From a checkpoint of a small mixture-of-experts model trained on Wikipedia: 25.6M parameters, 6588 steps.
Below are experts of layer 4 (counted from 0) of a mixture-of-experts language model. Rows are named router (the router's row for the expert), gate (a neuron's input weights, with its number), up (a neuron's input weights, with its number) and show model dimensions 0-127. Each number is 50 + 10 x the weight over its row's rms, rounded and kept within 0 to 99.
After each expert's rows: a language model's description of what the expert responds to. This comes from a sample of Wikipedia text that the model never trained on.

# expert 12
router:42 48 41 44 47 61 47 52 50 46 59 56 60 48 44 39 37 44 31 60 34 47 61 55 57 43 59 32 41 56 49 59 60 29 53 49 67 48 41 44 47 36 50 61 41 53 38 60 60 51 31 51 55 48 38 53 39 66 40 57 57 72 69 43 52 58 32 44 33 48 33 59 48 48 19 51 61 45 67 51 37 51 45 46 46 62 33 41 46 63 53 57 38 45 51 58 58 39 64 57 52 49 48 63 39 58 38 47 59 67 68 64 62 47 44 65 42 49 47 46 41 43 51 52 36 61 52 45
gate7:50 45 57 54 29 48 47 48 45 51 40 45 50 35 53 66 42 42 32 39 44 46 61 21 81 48 46 64 58 45 55 27 59 56 41 78 60 29 42 62 58 46 44 58 56 37 50 51 55 53 66 37 53 48 47 63 50 53 54 59 49 48 56 60 32 36 51 50 53 51 51 57 68 60 48 41 36 42 52 38 47 44 57 43 59 53 46 42 60 53 52 65 47 39 75 53 46 65 40 58 56 48 43 49 33 47 31 53 51 46 56 50 67 45 46 46 46 43 45 56 53 50 58 59 40 48 48 31
up7:59 43 49 55 65 47 53 24 57 50 54 46 82 59 62 29 34 40 57 56 47 42 34 50 34 46 47 60 54 58 52 55 57 59 43 45 39 61 58 51 43 58 60 55 54 51 44 56 53 39 61 57 56 47 73 46 62 48 46 48 46 44 47 48 38 61 62 53 33 59 48 38 38 50 61 56 52 59 46 61 29 66 51 50 52 43 44 53 49 44 46 64 69 68 39 49 63 52 64 61 45 68 45 61 70 50 41 58 56 47 48 60 34 62 64 56 41 49 61 42 35 52 61 49 47 56 32 56
It responds to: Final pieces of personal and place names, often vowel endings like -lo, -co, -ina, -son, as in Monte Carlo, Vasco, Nelson.

# expert 11
router:42 78 59 52 50 66 39 48 49 45 54 66 62 52 30 47 46 49 47 66 46 43 58 63 59 44 59 51 52 54 51 48 62 51 59 61 43 60 40 60 65 40 51 44 54 53 35 62 71 43 46 59 55 57 41 55 46 72 48 40 58 47 67 42 45 58 57 40 32 44 35 46 58 53 42 58 60 54 58 35 29 36 40 51 33 50 49 40 41 71 47 58 46 35 49 67 59 51 46 47 34 61 45 58 34 36 44 63 51 55 58 59 57 40 40 54 40 50 49 45 42 51 42 60 45 54 28 65
gate1:46 47 46 39 64 43 44 50 46 57 46 55 43 50 35 44 48 50 43 62 42 36 44 49 51 74 36 45 35 45 53 38 43 61 50 50 56 61 52 65 65 60 52 42 39 32 54 35 73 50 42 59 50 32 37 55 43 74 60 56 44 37 36 59 52 54 61 44 49 72 47 47 63 54 57 59 44 62 48 69 60 46 37 67 57 48 52 44 41 53 49 61 57 33 45 50 37 46 55 42 44 41 64 53 56 48 44 55 72 65 64 61 57 61 59 45 51 44 46 43 62 64 59 59 44 72 37 50
up1:44 60 53 25 57 36 53 58 47 56 49 51 50 55 39 43 50 58 43 66 45 33 53 37 49 56 39 39 40 57 49 29 53 60 47 49 57 61 48 59 57 52 39 55 42 43 50 31 75 47 39 54 47 46 36 51 52 75 49 50 56 30 38 57 56 44 47 41 46 70 49 58 67 46 56 52 42 65 46 56 58 60 49 61 64 54 55 44 42 45 40 56 70 33 44 60 22 47 59 45 53 45 55 57 61 49 37 44 62 63 42 53 59 60 67 44 42 42 52 38 60 61 59 54 52 75 39 43
It responds to: Mostly the coordinating conjunctions and, or, but, while joining names or clauses, plus the first byte of accented letters in names, such as Ł, ë, ğ.

# expert 27
router:38 71 56 58 62 67 56 44 63 68 62 66 61 59 41 53 53 52 45 60 49 53 64 61 58 37 62 57 49 55 49 61 59 50 63 55 45 44 37 52 52 45 40 47 55 40 38 52 49 50 43 48 60 57 34 50 41 58 38 62 60 58 60 36 58 44 46 43 34 44 26 49 38 47 46 38 72 40 76 62 52 65 42 42 62 38 48 39 56 54 50 50 43 39 43 68 41 38 40 49 54 57 49 75 44 52 53 51 57 66 65 40 32 54 38 41 41 44 48 47 40 55 65 40 42 60 46 50
gate2:45 58 46 61 59 67 62 38 45 50 40 68 69 51 45 43 51 52 42 42 38 37 58 55 50 56 54 37 51 66 59 43 39 55 63 68 48 51 40 60 56 63 54 49 42 60 44 59 48 33 49 36 45 63 59 39 35 44 69 54 41 32 53 52 51 41 53 67 44 46 54 43 43 56 79 39 60 55 65 59 43 56 48 48 68 61 53 48 60 47 56 67 68 45 60 65 55 52 51 39 56 67 66 60 47 64 48 57 73 48 42 58 52 59 54 39 38 53 45 51 53 44 43 35 56 44 51 67
up2:29 47 55 55 47 39 36 53 64 49 66 70 57 52 52 51 43 56 50 58 53 17 48 49 40 47 59 49 50 31 57 61 49 50 53 43 51 44 55 40 56 44 47 42 46 45 55 44 61 57 28 60 53 48 45 42 44 38 43 46 54 69 58 41 46 42 55 58 26 54 39 49 53 44 37 70 51 54 30 47 63 43 62 70 72 53 42 46 50 46 35 39 47 27 48 54 52 62 51 48 55 28 55 46 38 46 55 38 37 47 69 57 43 39 44 63 53 43 64 69 54 52 41 58 49 47 46 48
It responds to: Word-internal pieces like at, ft, ar within names (Alcatraz, Iftikhar, Database), and semicolons or numbers in long number lists and score tables.

# expert 42
router:49 58 56 61 42 54 45 44 42 49 50 67 57 57 52 57 52 58 47 55 48 43 48 42 40 45 61 45 48 61 59 50 51 41 60 50 63 45 38 53 41 40 54 59 54 54 38 53 47 35 48 49 62 57 44 62 53 71 50 67 39 62 62 47 58 58 44 35 55 35 28 57 69 38 46 43 49 32 75 54 44 38 40 41 54 50 42 40 45 64 52 68 56 42 41 72 44 27 43 70 29 58 44 54 40 57 41 50 64 58 83 52 62 42 33 51 53 44 48 54 47 44 48 58 43 53 43 60
gate0:57 51 60 47 44 37 48 43 32 56 25 49 62 63 26 56 37 44 50 41 71 59 46 37 37 33 41 48 42 61 46 49 54 51 48 49 55 46 33 50 35 37 61 59 26 57 31 54 51 46 59 47 67 33 52 45 50 39 41 42 49 54 45 39 47 61 55 46 46 49 45 35 57 53 39 46 48 53 60 62 47 59 63 59 63 55 44 54 39 50 52 71 49 37 48 67 48 47 31 47 35 45 41 47 47 38 36 61 62 53 47 54 67 52 39 47 38 52 45 59 41 33 65 55 31 52 52 58
up0:59 46 49 70 66 50 32 50 58 45 50 50 51 44 44 54 62 62 48 48 43 47 62 42 18 52 53 57 49 37 48 49 38 56 56 31 57 40 53 52 47 30 70 47 53 54 46 60 57 49 59 50 58 46 60 41 52 45 47 41 32 56 46 46 48 45 60 50 58 50 59 57 39 50 57 49 48 52 45 55 52 53 26 39 45 50 76 35 52 53 66 32 48 64 61 57 51 56 61 68 58 57 39 55 39 48 45 53 55 62 77 46 55 61 58 64 60 50 40 68 42 28 43 58 52 61 48 29
It responds to: Middle stems like ens, est, ect, clud before suffixes -ed, -ing, -ion (uncensored, dimensional, amnesty), plus starts larg, interest, success.

# expert 19
router:51 63 51 57 41 56 36 35 51 67 60 57 67 64 39 46 39 58 47 61 33 39 41 68 53 55 56 47 63 57 64 61 41 35 62 56 49 51 44 55 36 31 64 53 45 63 47 63 53 48 32 45 53 53 40 52 37 58 31 65 67 67 58 51 46 43 52 50 57 51 31 50 49 33 35 47 66 43 64 50 52 44 39 41 54 54 40 43 61 74 53 55 56 50 40 64 52 34 49 49 49 56 46 59 37 46 52 52 62 61 58 43 50 34 37 65 48 42 46 60 48 33 56 63 32 48 43 49
gate3:47 30 47 38 36 57 44 52 56 47 58 49 50 57 42 67 29 47 40 38 54 42 57 66 55 61 51 59 63 67 55 56 36 40 46 43 40 41 57 46 45 37 58 35 54 53 42 48 47 46 52 44 39 40 46 49 26 53 60 47 56 61 61 30 64 55 58 73 52 49 55 40 57 41 65 57 63 52 52 40 66 58 62 34 42 37 45 30 34 47 44 51 42 48 50 62 65 54 46 44 63 66 33 45 46 54 48 72 52 34 62 34 39 45 28 58 47 41 45 46 36 45 43 46 52 52 45 57
up3:41 54 37 55 37 48 41 51 51 45 61 55 47 61 46 63 62 82 35 38 56 51 63 62 62 64 60 64 63 43 65 60 52 43 43 34 55 40 39 63 60 47 67 33 38 46 51 41 49 35 36 41 67 49 57 48 50 51 45 34 47 52 68 41 56 42 52 42 61 63 47 46 69 46 36 37 74 53 56 56 50 55 55 44 59 33 64 46 65 47 43 51 41 54 51 47 75 60 44 46 40 43 44 46 42 50 50 49 52 43 41 35 33 50 34 55 52 45 50 37 44 44 47 54 47 62 47 40
It responds to: Word-internal pieces like le, e, er, de, que after a consonant fragment, as in Ptolemies, Petroleum, parallel, and names such as Detlef.

# expert 32
router:38 63 44 53 53 57 44 43 54 49 55 66 59 50 42 68 56 47 40 51 53 56 62 53 56 54 76 45 38 65 58 55 51 59 56 57 56 57 43 51 40 30 50 47 55 51 43 75 71 47 40 33 50 50 41 65 59 68 47 52 60 69 51 44 52 41 40 41 49 42 27 48 51 38 23 53 64 41 63 49 41 47 52 50 43 47 47 48 35 77 43 58 38 46 47 61 30 39 51 45 50 52 39 65 40 42 54 68 42 58 53 56 52 50 37 56 47 55 50 69 42 35 58 48 50 47 48 36
gate0:62 37 27 42 61 45 45 46 40 74 47 56 34 42 49 56 52 38 53 55 43 49 45 45 49 57 49 49 54 48 36 62 54 60 55 56 58 50 45 49 54 53 47 41 40 48 57 68 75 53 51 41 41 46 43 43 50 66 55 68 56 50 57 55 61 50 60 41 53 45 40 50 48 40 45 43 47 35 51 54 64 32 52 36 58 61 38 32 54 33 38 38 51 37 60 46 46 57 53 50 45 35 46 72 47 41 44 42 44 56 48 73 34 44 35 59 57 41 60 27 54 51 38 60 60 74 39 35
up0:55 51 62 69 51 53 55 40 65 54 50 43 58 56 49 50 39 60 42 42 59 25 40 40 46 65 59 44 60 63 65 63 46 46 47 45 42 68 37 41 48 57 54 39 41 51 53 32 50 53 50 65 44 53 43 48 58 53 43 35 49 50 38 61 45 38 58 43 52 36 46 59 49 59 64 43 36 46 57 71 55 53 49 54 26 64 48 62 49 59 39 38 79 40 42 47 58 59 57 58 51 70 39 34 42 45 51 49 70 55 59 54 52 53 43 33 43 49 46 48 62 40 54 72 66 51 36 50
It responds to: Pieces with t, like t inside names such as Zoltán or Aztecs, plus Or, int, and scattered function words and table separators.

# expert 18
router:46 71 54 55 39 46 44 34 62 51 52 44 58 37 32 54 37 56 41 51 45 42 67 57 58 40 62 41 56 58 56 49 58 38 64 57 51 59 35 53 47 32 42 50 52 38 49 68 57 38 48 53 35 53 35 48 31 53 43 48 61 63 56 51 57 49 45 42 47 51 28 49 44 52 46 60 52 40 71 57 40 63 38 39 49 51 37 40 61 54 56 49 43 32 53 65 55 27 42 60 53 64 46 73 39 37 46 45 61 64 65 43 55 39 33 62 47 48 37 54 48 38 36 61 41 49 45 62
gate2:45 67 51 59 76 54 54 41 57 51 80 46 48 58 40 61 56 49 63 47 50 61 56 50 50 73 60 65 40 72 32 34 50 50 53 42 48 58 60 40 50 62 50 48 51 48 58 57 59 59 53 56 41 50 47 40 43 39 51 80 43 52 47 41 32 52 51 49 46 45 49 65 53 42 61 51 51 49 37 33 34 33 58 47 48 50 49 42 54 47 53 47 44 49 53 72 43 34 49 44 44 47 51 58 58 34 36 54 65 45 56 49 37 39 34 48 54 32 47 31 61 47 54 57 36 46 34 59
up2:47 62 43 51 46 31 56 40 58 58 48 58 77 54 46 56 51 58 61 59 36 46 65 51 55 63 31 73 56 51 49 41 54 47 67 29 43 56 64 53 54 45 46 47 55 42 63 53 62 56 51 65 29 35 56 52 43 58 49 61 40 57 46 66 59 51 54 52 39 56 51 49 59 43 54 61 41 46 48 52 43 37 55 62 52 24 35 46 52 54 56 41 44 59 53 66 50 41 53 44 58 44 58 53 52 54 48 73 39 70 60 39 36 27 55 58 60 46 55 46 48 54 28 70 52 43 50 58
It responds to: Word starts like par, pre, Ph, inf and inner pieces em, m, ph in words and names (ceremony, orphan, Cheeseman).

# expert 45
router:45 56 60 49 35 58 63 46 52 56 48 55 58 50 41 54 55 52 45 57 34 53 52 56 43 39 54 55 53 51 63 50 46 53 41 56 67 54 41 64 59 36 37 57 43 57 28 74 55 42 41 37 43 45 50 63 52 58 52 63 62 63 68 50 66 53 40 52 58 41 36 54 42 40 41 47 71 58 70 41 46 38 31 45 55 48 58 38 43 57 52 68 48 44 38 54 54 51 47 66 36 66 42 64 45 60 35 59 62 69 53 58 58 35 33 50 37 65 62 58 35 42 59 53 46 55 41 61
gate3:54 49 63 52 39 58 48 57 35 49 51 55 65 72 56 60 31 54 69 51 41 48 37 49 46 54 38 46 44 68 44 53 74 51 51 64 52 45 39 51 62 41 58 40 41 55 44 50 49 43 40 44 45 53 49 72 60 45 44 58 65 27 42 67 40 53 49 35 47 48 68 39 28 45 47 45 43 48 46 64 42 46 49 51 46 40 38 63 71 40 56 57 46 37 55 58 60 53 55 54 49 32 39 63 52 59 51 60 31 51 54 61 48 35 32 51 45 50 41 35 53 46 61 74 54 48 45 46
up3:51 58 59 57 29 51 61 31 65 52 58 34 60 59 50 56 39 42 57 54 40 47 49 60 52 37 51 46 41 56 43 48 64 41 51 61 50 34 56 44 60 52 58 40 51 43 44 44 57 47 63 45 42 46 35 56 46 33 46 39 39 53 46 37 38 27 46 58 41 37 61 38 37 45 40 46 45 52 41 48 45 39 57 61 47 60 60 68 33 65 61 43 57 40 72 42 32 45 55 48 51 43 39 60 54 29 68 58 50 58 47 50 54 64 52 32 62 42 25 53 38 53 51 46 56 35 64 59
It responds to: Sports vocabulary like win, goal, scored, runs, football, and continuations after w, such as w-ick-ets, w-anted, w-ides-pread.

# expert 2
router:39 72 47 58 38 60 43 44 49 64 47 57 62 41 38 54 45 57 46 63 48 31 54 67 51 31 45 50 38 50 44 52 61 49 57 53 55 42 39 57 47 38 56 49 34 54 44 51 58 37 47 54 50 39 41 46 45 81 43 66 41 55 68 42 52 57 52 33 47 41 41 60 69 52 32 44 54 36 65 50 44 45 48 30 35 58 33 36 42 61 54 64 52 50 55 74 50 32 60 41 37 65 47 57 34 58 40 43 48 49 60 69 54 43 49 56 46 49 53 58 45 44 42 54 48 44 38 56
gate2:49 49 53 61 38 33 41 63 53 51 42 59 37 56 37 67 33 53 26 49 46 53 62 42 52 31 39 48 43 54 39 54 41 49 49 37 55 39 43 47 59 43 37 40 42 60 70 65 21 53 47 34 54 40 60 39 49 48 57 53 52 50 58 62 54 48 68 42 51 41 55 52 58 56 45 47 60 34 49 44 52 48 50 59 60 67 59 45 38 52 55 59 33 51 49 49 65 43 58 56 48 62 35 45 45 65 45 62 61 52 43 71 50 38 47 74 64 37 41 66 48 45 44 73 41 50 51 46
up2:62 50 48 47 55 45 52 53 46 35 60 73 33 47 57 71 48 66 36 59 61 34 75 62 40 47 51 53 57 46 59 51 58 42 47 50 32 54 44 33 59 42 61 59 30 60 62 51 21 50 59 56 63 53 68 36 45 56 54 44 44 49 64 48 41 43 39 45 61 51 61 63 41 36 34 71 41 53 37 47 59 53 41 42 48 37 58 51 42 53 42 51 42 51 61 39 60 50 55 61 34 60 55 53 45 57 41 48 50 51 57 63 49 49 55 47 43 56 44 71 39 50 53 50 58 57 35 66
It responds to: Inner word pieces such as ol, ra, ur, il inside longer words (Intercollegiate, portfolio, barrage), plus word starts like influ, exper, recogn.

# expert 43
router:35 57 47 69 47 50 64 45 51 55 40 62 63 51 54 58 50 46 49 60 31 30 62 64 43 34 52 49 40 69 63 34 47 35 48 49 59 49 44 48 55 25 39 69 52 55 56 66 64 44 58 36 56 54 46 59 37 63 47 62 69 56 57 43 56 58 54 37 50 51 47 46 54 40 36 42 51 51 66 64 42 35 37 43 49 57 60 41 48 69 61 68 42 36 38 60 55 38 54 58 41 59 40 51 51 51 32 48 49 58 57 54 49 53 34 60 28 58 65 56 47 43 57 55 48 59 51 43
gate3:45 60 61 55 54 49 57 47 31 41 52 46 50 48 48 60 58 69 47 64 46 56 60 47 29 37 47 43 53 54 58 42 48 35 47 60 72 47 40 61 53 68 48 50 59 55 45 63 69 39 48 36 68 49 53 70 39 61 46 60 34 51 51 34 48 53 57 57 55 34 49 41 54 46 53 42 45 57 43 60 43 41 44 50 59 58 66 60 41 35 74 62 22 34 34 45 59 50 57 41 39 59 55 39 54 50 43 51 33 34 37 36 48 55 36 33 55 36 47 61 44 50 50 48 51 49 54 47
up3:56 48 34 71 43 49 59 49 56 58 60 56 53 47 51 52 50 37 58 49 48 28 52 61 51 50 45 51 50 38 33 57 74 71 42 61 52 45 57 45 46 63 46 52 35 41 47 55 61 67 49 38 34 43 73 49 51 50 52 49 54 55 39 43 44 53 45 65 50 40 60 55 39 48 51 88 50 66 52 52 51 58 48 45 44 40 48 42 46 53 53 50 56 30 75 51 55 48 47 55 51 63 58 47 26 56 34 59 55 62 64 52 43 38 52 42 36 60 41 48 47 51 45 34 41 59 39 33
It responds to: Adjectives following the, a or a possessive, such as first, new, final, own, public, often in film and music articles; also view in peer-reviewed.

# expert 6
router:44 75 41 53 41 68 37 58 56 49 50 51 65 54 47 41 51 50 37 58 45 41 63 52 49 52 50 60 36 65 41 55 51 33 51 72 43 61 41 55 61 41 37 57 37 63 29 54 50 35 30 52 60 56 39 51 33 63 38 62 59 53 67 44 56 51 46 36 52 52 29 53 34 50 31 37 48 44 64 46 53 57 32 42 38 49 41 42 50 57 60 58 53 45 43 61 43 53 51 65 44 61 65 66 40 55 49 53 53 57 66 69 47 47 45 52 43 50 53 50 41 59 47 52 34 69 47 59
gate1:45 55 54 66 25 51 45 56 49 64 48 43 57 74 66 42 33 56 25 51 31 41 64 48 46 52 58 57 58 51 65 30 52 62 57 57 42 58 48 65 47 46 29 57 45 67 44 57 75 56 48 50 53 36 52 55 39 30 46 49 75 52 45 60 38 53 56 68 40 46 51 42 39 51 55 48 58 50 45 53 37 43 53 66 41 56 42 45 50 63 53 56 49 55 48 37 43 59 29 33 42 51 45 45 39 61 33 48 61 48 42 48 47 46 48 43 36 45 42 49 55 54 46 56 52 62 43 47
up1:56 33 42 57 51 52 47 49 62 51 61 52 43 53 52 58 37 44 51 49 59 42 54 53 52 39 54 46 56 38 36 44 43 47 49 67 60 53 52 53 58 35 44 29 43 62 72 47 51 35 59 66 51 42 42 43 50 27 57 44 47 47 56 55 61 37 41 48 46 32 46 69 44 37 56 41 39 37 46 52 74 48 29 42 54 62 49 55 47 64 41 52 39 51 66 60 50 62 69 27 61 54 43 56 56 62 52 56 20 44 62 46 57 50 52 53 54 54 57 50 57 60 51 59 22 40 45 41
It responds to: Pipe symbols opening a new table row after a line break in sports and results tables, plus capitalized name starts Ha, Ma, Sa.

# expert 31
router:37 69 45 56 49 56 55 48 57 61 59 52 68 36 42 63 42 45 47 62 43 36 54 46 47 34 66 47 49 57 49 63 64 42 39 58 45 53 48 56 55 40 35 57 41 52 48 54 61 41 48 47 56 66 50 47 55 59 42 62 53 54 54 52 48 44 52 34 54 51 23 58 48 38 32 65 48 50 64 57 55 46 37 37 56 52 46 38 35 71 61 66 40 44 52 67 53 46 62 56 46 57 51 61 38 40 50 45 52 75 72 57 46 32 30 60 37 55 40 48 55 35 46 57 45 42 26 49
gate0:51 59 56 39 27 43 57 51 84 43 47 57 29 25 38 53 59 38 42 66 55 51 33 54 49 42 47 43 37 44 54 52 52 51 43 69 28 52 41 58 51 68 39 51 46 44 53 54 62 51 52 63 56 47 56 50 49 49 43 51 28 63 41 56 55 42 44 40 44 42 48 45 62 60 32 59 68 50 36 46 43 37 51 53 62 42 53 38 54 56 46 49 50 42 52 66 39 62 52 71 66 46 53 51 49 48 61 40 50 34 43 61 51 47 30 56 51 58 59 36 42 58 48 45 38 49 58 62
up0:35 53 29 45 54 54 61 51 34 33 55 61 40 36 50 58 44 49 50 61 78 36 49 48 45 54 57 47 36 35 42 45 68 57 70 62 49 45 44 43 54 56 42 47 39 54 54 41 65 53 55 47 71 60 27 34 33 54 41 49 55 41 32 44 52 36 47 62 63 50 47 49 65 45 29 48 42 41 51 50 50 54 47 54 48 36 50 49 59 44 52 44 46 29 77 48 52 57 43 62 47 40 49 37 40 39 48 56 52 58 49 63 29 46 43 48 59 57 57 42 56 57 37 61 60 58 52 50
It responds to: Inner pieces of scientific and Greek-derived words, such as yl, hem, oph in Thermopylae, Biochemistry, methyltransferase, plus MPC and JPL in asteroid tables.

# expert 20
router:42 79 49 55 27 61 47 51 69 66 47 56 60 54 48 39 40 48 45 62 41 30 60 62 51 36 69 51 62 51 53 57 45 49 51 61 48 49 51 52 69 38 54 44 49 48 45 56 55 44 54 49 44 42 44 66 32 67 49 62 69 64 61 43 53 46 45 39 56 27 36 39 38 37 36 49 59 51 52 52 59 33 46 42 53 47 49 35 46 56 49 75 50 39 48 53 56 22 53 56 36 56 55 66 43 44 44 60 42 54 68 50 53 45 49 64 50 56 50 48 54 41 56 55 38 54 47 59
gate1:41 56 57 54 39 65 23 63 51 63 49 57 66 42 46 37 63 68 57 47 36 26 34 47 44 65 44 46 48 68 49 60 43 33 50 55 48 47 39 39 55 53 54 36 41 64 59 51 61 47 52 53 41 44 61 43 37 49 44 35 56 62 46 45 50 48 45 56 63 46 60 37 71 57 51 42 52 51 45 53 63 27 58 48 49 52 44 34 66 64 42 54 46 42 47 51 43 42 41 36 68 47 52 39 44 81 57 54 46 46 55 57 64 43 46 49 60 39 65 49 58 44 47 68 50 56 45 48
up1:37 34 65 56 29 50 49 50 74 63 56 58 47 40 40 47 48 61 54 58 26 33 42 82 50 72 54 67 47 46 45 40 35 51 51 49 42 59 67 55 53 54 41 37 44 44 42 42 66 72 58 39 59 66 45 47 63 48 49 49 67 43 60 34 52 44 62 65 45 55 43 48 47 43 44 45 57 62 47 45 51 45 55 56 51 58 42 42 46 55 43 30 26 61 33 50 44 62 51 55 55 42 45 37 61 34 50 54 50 45 47 37 53 43 59 47 55 52 46 46 57 52 59 49 45 51 39 52
It responds to: Single starting consonants p, h, f of a split word, often after a hyphen or article, as in sub-prefecture, co-production, hydrangea.

# expert 24
router:34 58 54 63 50 67 55 41 53 59 55 49 67 51 31 48 46 40 32 50 35 49 43 66 46 44 62 45 53 64 47 58 42 44 44 57 45 48 44 42 58 32 44 61 35 50 36 71 57 56 50 43 61 56 43 45 47 59 53 66 60 48 57 37 60 57 39 56 42 48 48 39 43 48 40 47 55 52 57 54 57 49 52 46 26 51 49 50 40 64 53 81 49 22 35 73 53 44 38 50 46 59 36 60 55 46 42 59 63 57 46 66 46 41 29 67 45 46 57 40 40 42 58 46 57 59 55 56
gate8:51 40 54 46 40 62 52 40 36 48 54 52 50 59 48 50 55 57 31 46 47 47 36 47 40 44 55 42 55 58 34 53 60 30 53 38 33 50 51 54 47 46 19 73 44 53 50 54 44 38 50 47 35 52 41 37 50 64 46 46 68 58 39 45 56 41 43 46 44 44 63 51 61 55 60 67 47 53 35 48 76 51 43 54 52 40 34 48 61 42 61 43 42 53 76 64 52 45 36 31 46 59 44 38 50 54 52 57 47 60 51 60 49 49 62 54 52 44 48 57 44 64 60 23 62 53 48 75
up8:61 50 52 39 60 39 42 32 53 54 49 56 44 61 38 45 51 71 55 54 49 61 49 60 48 49 50 53 40 41 57 60 44 57 61 65 50 55 61 40 50 43 61 53 60 38 64 55 40 53 31 54 45 54 73 69 56 50 55 39 54 64 36 47 41 48 47 45 77 34 46 42 55 49 41 48 48 41 43 48 41 46 59 27 40 39 46 63 56 56 32 64 33 41 63 38 49 54 56 51 47 58 34 49 28 33 48 47 42 48 48 48 62 46 46 53 62 24 37 45 70 47 55 30 45 43 48 54
It responds to: Opening parentheses with years or "born"/"aged" after a person's name in biographies, such as (1923–2018), (born 1969), plus coordinates.

# expert 23
router:47 45 47 60 54 61 48 51 51 70 65 58 56 51 38 62 46 60 36 58 42 40 56 73 49 34 56 52 41 51 46 48 56 46 43 60 62 48 44 53 47 35 54 47 42 52 39 62 74 52 41 43 45 43 40 31 56 65 40 54 57 55 63 44 57 43 42 44 42 28 44 41 47 36 27 57 73 46 71 53 53 42 42 52 54 50 40 44 62 68 52 57 39 41 51 70 62 51 49 51 52 60 50 72 53 49 48 57 53 60 49 53 37 34 32 48 50 53 58 63 47 59 61 40 36 35 33 41
gate2:63 47 49 56 68 41 65 43 53 53 58 42 68 51 46 53 51 47 34 64 54 49 47 48 57 42 50 70 28 52 44 44 47 49 37 56 50 52 45 43 71 33 58 67 44 41 40 50 64 61 40 58 65 46 51 32 60 50 56 49 56 56 70 53 45 62 53 28 58 65 50 43 57 56 27 50 49 67 45 51 57 43 48 59 58 47 54 39 57 77 26 60 51 64 52 60 69 44 52 52 44 42 53 47 46 36 48 51 47 60 40 50 51 45 33 61 54 46 47 37 64 36 54 46 43 56 56 32
up2:38 70 42 60 27 72 53 41 64 36 44 52 43 62 60 50 45 51 65 33 40 51 61 59 39 47 42 34 54 55 42 51 59 60 45 51 56 46 47 63 39 66 57 31 50 63 53 47 33 38 65 48 44 41 55 61 39 49 39 47 36 44 35 39 57 38 51 61 30 43 56 47 22 62 51 48 43 28 40 70 59 45 49 35 42 54 59 46 49 37 44 56 34 42 45 44 38 44 56 55 38 56 46 51 48 64 63 61 63 50 49 55 46 56 46 49 54 57 49 58 43 49 42 59 45 48 56 61
It responds to: Capital-letter pieces, the pronoun I and Roman numerals II, III, plus the ro piece in Chevrolet in motorsport tables.

# expert 22
router:47 72 36 48 52 53 50 46 51 63 52 56 61 60 46 54 44 38 42 60 47 42 70 55 60 41 64 50 44 60 52 48 55 55 61 65 65 45 34 58 64 47 47 47 39 38 50 59 63 63 47 53 76 44 48 50 43 60 51 70 45 67 69 46 65 59 52 31 42 54 34 60 41 53 35 38 56 40 67 49 52 51 39 51 52 49 42 52 48 48 46 70 49 37 46 60 58 27 63 59 40 61 42 64 44 46 34 53 66 54 53 46 64 38 39 55 47 42 51 56 38 39 65 61 52 41 40 60
gate2:46 43 54 38 54 49 54 57 52 67 50 40 43 56 53 60 41 32 50 58 48 61 52 38 36 50 37 74 52 60 45 45 43 60 50 48 46 47 45 40 45 30 47 55 39 30 45 59 33 63 59 41 58 43 51 49 53 48 71 68 49 50 55 40 50 52 27 60 47 42 44 45 48 47 47 53 58 62 64 45 71 54 54 42 38 59 47 42 59 65 48 59 41 45 38 33 52 41 38 54 60 71 47 58 68 58 38 62 55 48 36 42 65 39 37 51 51 61 39 54 58 42 64 19 49 45 49 37
up2:66 46 58 49 28 47 39 54 47 44 55 47 43 56 40 52 57 62 54 38 60 58 65 58 50 71 48 45 52 45 44 67 55 43 46 48 41 51 52 66 64 67 71 68 55 63 56 61 53 49 37 37 53 46 32 59 47 44 53 41 48 59 54 44 59 55 47 56 38 47 44 67 55 47 61 56 46 55 50 43 49 52 48 49 56 39 41 31 61 40 34 51 46 36 60 59 58 58 56 35 59 59 71 53 37 48 26 55 80 71 56 46 37 31 46 55 59 41 49 58 60 45 50 55 64 41 61 41
It responds to: Word pieces ending in d, such as id, end, ud, ad (Considered, calendar, Universidad), plus verbs did, does, could, jud, refer.

# expert 40
router:42 71 44 63 35 53 53 58 56 57 54 54 60 63 45 61 51 47 39 59 41 41 57 56 40 45 74 39 42 47 51 49 56 36 55 47 52 56 41 50 52 38 40 52 63 62 42 50 50 44 54 54 55 54 33 55 41 56 35 51 62 69 51 49 51 36 55 49 65 44 38 46 43 45 33 52 53 58 67 47 42 62 30 46 54 49 44 43 45 70 51 57 44 39 49 71 47 20 50 64 24 58 40 57 41 54 52 53 45 57 61 45 56 25 39 61 48 54 49 56 55 33 53 52 50 54 26 62
gate0:53 44 61 51 45 50 56 51 48 39 55 67 74 53 42 56 54 51 63 60 43 46 49 63 56 39 54 58 51 41 70 63 66 48 47 51 55 40 59 58 56 34 45 57 60 20 45 45 48 52 47 38 46 47 61 40 40 32 32 42 53 38 39 31 55 53 61 44 44 47 54 44 52 26 58 60 61 50 68 65 53 45 29 52 56 54 55 66 30 60 54 64 37 58 46 64 57 36 33 71 57 54 45 43 62 60 48 49 52 32 46 65 56 45 41 46 51 52 53 43 49 45 44 37 38 51 56 51
up0:52 47 41 60 44 42 63 45 44 55 55 41 45 51 58 50 46 58 39 51 45 70 46 59 66 51 42 45 67 52 62 59 46 64 75 58 59 65 30 62 49 54 51 70 31 58 54 52 57 47 51 43 61 34 51 54 57 46 53 56 49 36 47 58 46 46 51 67 53 46 45 44 51 60 61 49 55 40 63 64 51 43 29 29 59 51 48 51 54 43 35 39 60 38 75 60 61 51 56 44 55 55 45 50 47 45 41 45 45 64 44 58 79 66 48 37 75 42 50 67 54 55 49 54 39 35 42 49
It responds to: Latinate word endings and x pieces in nouns like approximately, sex, relationship, distribution, function, circumcision, diameter.